Weights of a small mixture-of-experts language model, trained from scratch on English Wikipedia: 6115 steps.
Below are experts of layer 4 (counted from 0) of a mixture-of-experts language model. Rows are named router (the router's row for the expert) and show model dimensions 0-127. Each number is 128 + 32 x the weight over its row's rms, rounded and kept within 0 to 255.
After each expert's rows: a language model's description of what the expert responds to. This comes from a sample of Wikipedia text that the model never trained on.

# expert 52
router [114 144 145 127 189  87 135 104 122 126 166 114 133 234  77 121 116 181  88 175 131  98 133 169 123 179 154 143 128  72 135 129  91 187 127 122 155 101 159 165 124 102 105 138 147  93  76 116 132 116 129 138  67 137 127 157 133 127 142 123 113 113  72 141 159 146 104 119 115  72 148  82 151 148 121  84  89 132 121  68 148 115 109 165 139 177 143 125 124 107 102 127 123 144 114  70 113 107 131  87 128 118 148 140  55 140 130 114 162 166 169 190 130 131 135  78 160  70  90 129 144 136  67  82 195  88 124 205]
What it handles: Header cells in tables, such as Source, Date, Votes, Candidate, Title, plus sentence-initial pronouns He and she.

# expert 32
router [104 137 159 104 176 113 126 172 163  85 116  94 150 167 107  95 121 117  98 132 122  59 125 100 132 134 182 148 127 148 144 107 120 151 173 142 154  98 121 178 135  77 149  64 106 144 101  85  73 138 123 168 121 137 123  92 145 136  80 136 159 113 133 152 175 108 139 145 135 120  91 122 135 133 165 108  83  75 122  56 162 124 173 161 146 173 104 189 163 149 159 139  99 102 154 172  88  34 146 112 176 130 143  80  91 140 151  82 154 161 133 132 175 119 111 117 169  88  57 134 103 183 105  97 129  87 161 176]
What it handles: Infinitive to, pronouns, modals and not in running prose clauses, such as would otherwise, has to consider, he played.

# expert 11
router [ 74 115 131  68 159  85 161 120 109  92 153 131 171 207 135 109 120 132 120  90 106  82 148 177 135 205 141 195 134 105 160 119  62 194 132 162 179 119 154 129 181 119 154 154 168 145  98 148  68 145 111  95 144  99 140 112 114 125 141 126 109 143  77 132 167 141 166 126 148 144 143  75  99 148 112 147  96  98 152 133 113 110 148 169 120 142 139 126 178 108 118 155  85 127 128 148  94 135 165 132 156 134 118  96  43 132 169 108 123 153 169 127 134 131 151 132 135  86  52 123 195 147 127  73 186  93 112 175]
What it handles: Names of countries, states and cities and their adjectives, often after of, in, New or United, such as York, France, California, British.

# expert 4
router [102 140 150 121 147 107 151  93  78  85 174 126 143 245 100 130  89 119 116 134 126  90 163 174 137 194 119 153 131  95 113 122  65 138  81 194 164  86 165 181 181 125 176 131 160 144  97 140  44 164  90 144 113 126 134 137 109 164 125 152  78 131  87 112 124 160 149 133 141 128 153  63 103 152  97 141 131 124 152  81 127 142 127 135 115 152 123 102 197 119 108 162 109  77 119  82 107 128 151 148 117 140 153 121  39 124 144 109 110 141 131 136 178 133 139 135 157  92 113 133 182 174 116  83 145 112 127 161]
What it handles: Tokens inside LaTeX math (subscripts, braces, backslashes) and raw bytes of CJK or accented characters, plus odd fragments of foreign names, such as _{, \frac, Mah.

# expert 58
router [ 98 102 149 112 152  68 113 155 167  85 164 123 126 161  67  68  96 176 139  99 109 129 130 111 107 163 120 210 131  61 109 147  94 105 142 115 141 122 122 115 118  84 163  72 125 123  94 115 132  87 141  96  65 128  68  74 107 137  85 114 159  76  67 130  98  94 164 149 125  85 104 132 108 163  82 117 123  91 141 128  98 109 138 170 179  94  89 187 164 154 163 120 127 131  88 148  99 109 148 126 123 114 162  92  57 106 173 124 101 159 178 133 162 167 120 128 145 133  99 121 179 129  78  80 171 140 138 127]
What it handles: Determiners and small numerals after prepositions, chiefly the, plus his, its, their, two, several, as in of the.

# expert 6
router [ 84  88 118  83 162  73  93 106  88  96 116  97 149 239 130 127 100 140 111  77 112 131 135 170  97 179 125 193 110 105 141  89 107 139 145 175 197 120 141 159 179 123 166 133 181 148 106 136 106 136 136  80 116 148 121 102 116 166 170 157  92  96 117  90 157 172 104 111 140 151 120  95 137 133 128 138 118  84 152 146  59 105 119 144 116  96 171 124 170  72 150 130 102 121 111 147  82 145 123 121 173 131 149 104  64 171 153  79 112 135 162 151 131 138 144 111 115  84  56 116 131 137 157  94 183 111 143 185]
What it handles: Country, nationality and city-name tokens such as British, Chinese, York, Saudi Arab-ia, plus foreign-name pieces and some digits.

# expert 55
router [ 95 108  69  67 177 113  91 168 192  80 129 107  97 208 132 113  62 202 125  71 145 119 158 106 142 131 160 166 124  79 113  85 102 140 143 162 144 106 114 135 127  68 120 108 142 112 100  92 132 123 129 140  87 139 115 125 152 172 140 133 141  87 121  75 189 153 149 183 112  65 104 102  93 145 100 117  80  84 137 153 120  79 112 192 129 167 140 104 182 117 125 107 163 136 124 150 127 147 141 117 147 106 163 111  44  78 167 129 108 145 186 142 135 138 133 111 112 149 124  96 122  84 139 131  91 120  84 112]
What it handles: Inner word fragments and digits inside numbers, years and table values, such as fort-iet-h, polic-em-en, "1" in 1676, 55.90.

# expert 20
router [ 43 127 105 143 133  75 116 165 169  92 119 147  72 161 108 135 121 158 143 152  77 134 119  82  86 194 209 140 195  83 130 124  70 161 105 141 158 124 123  97 136  95 122  49 167 171  97 159 116  97 115 129  93 135  70  81 118 111 148  90 117  98  97 106 161 168 124 141 160 115  89  93 119 183 132 121  94 112  91 119 176 129 140 130 161 151  58 146 191 105 118 146 110 129 119 151 142 106 176 116 159 151 176 106 100  96 161 123  90 126 188 186 128 119 141 165 143 118 134 149 126 132 101 133 161 114 160 127]
What it handles: Possessive 's, the, his and its, plus words like album and film, in prose about albums, films, books and games.

# expert 28
router [ 95 158 138 111 145 132 163 148 171 131 174  96 134 162  51  90 121 152 162 129 163  93 202 132  66 106 138 150  95  95 130 117  86 135 147 114 172 140 114 157 162  77 169  95 119 130 131  84 115 143 152 138  88 146  84 104 155 185 104  97 153  85  87 133 171 176 174 158 145 120  77 117 135 142 132 104 103 115 149 116 113 164 154 162 175 190 147 147 156 161 144 120 148 107 131 208 140 110 195 104 135 153 204  77 106 123 125 106 120 157 140 117 199 172 134  93 164  95 123  97 124 131  91  75 163 149 105 148]
What it handles: Forms of be (was, is, been, being), comparative more after much or significantly, and ordinals like first and second in running prose.

# expert 61
router [ 74 139 107  69 127 129 140 155 148  67 142  86  87 186 111 124  89 147 155 142 123 105 200 157 124 180 152 174 156 119 130 105 114 180 110 146 180  84 138 152 154 111 192  87 210 130  91 101  84  96  94 107 160  87  84 149 100 196  84 153 137 119  82 133 198 166 170 150 165 112 112  87 116 157 132 124  67  92 108 123 113 125 173 138 150 164 106 140 168  99 104 174 122 106 110 115 107 116 166 105 130 119 141 107  60 108 172  89 145 178 135 155 112 137 124 146 134 106 101 115 147 131  71 129 150 118 142 141]
What it handles: Capital letters and given names starting personal or proper names after commas, "by" or job titles, such as William, St-ephan, Jean.

# expert 46
router [125 169 119 118 150  93 119 112 132 136 144 154 176 176  84 128 142 147 118 117  79 110 141 146  91 139 140 156 136 129  98  83  92 113 117 129 152  94 111 112 137  80 115 100  92 117 126  93  91 134 168 168 130 152 139 157 142 172 116 119 166  97  67 161 107 127 170 140 162 133  81 121  44 187 107  82 142 130 164  52 129 125 133 146 148 121 153 209 147 134 160 150 120 143 122 171  65  91 180 113 135 109 130 139  40 124 157 116 124 135 126 128 209 148 148 127 106  83 101 105 180 135  31 140 172 108  99 171]
What it handles: Function words and units in demographic and measurement text, such as had children, at an average density, up to, and % or km.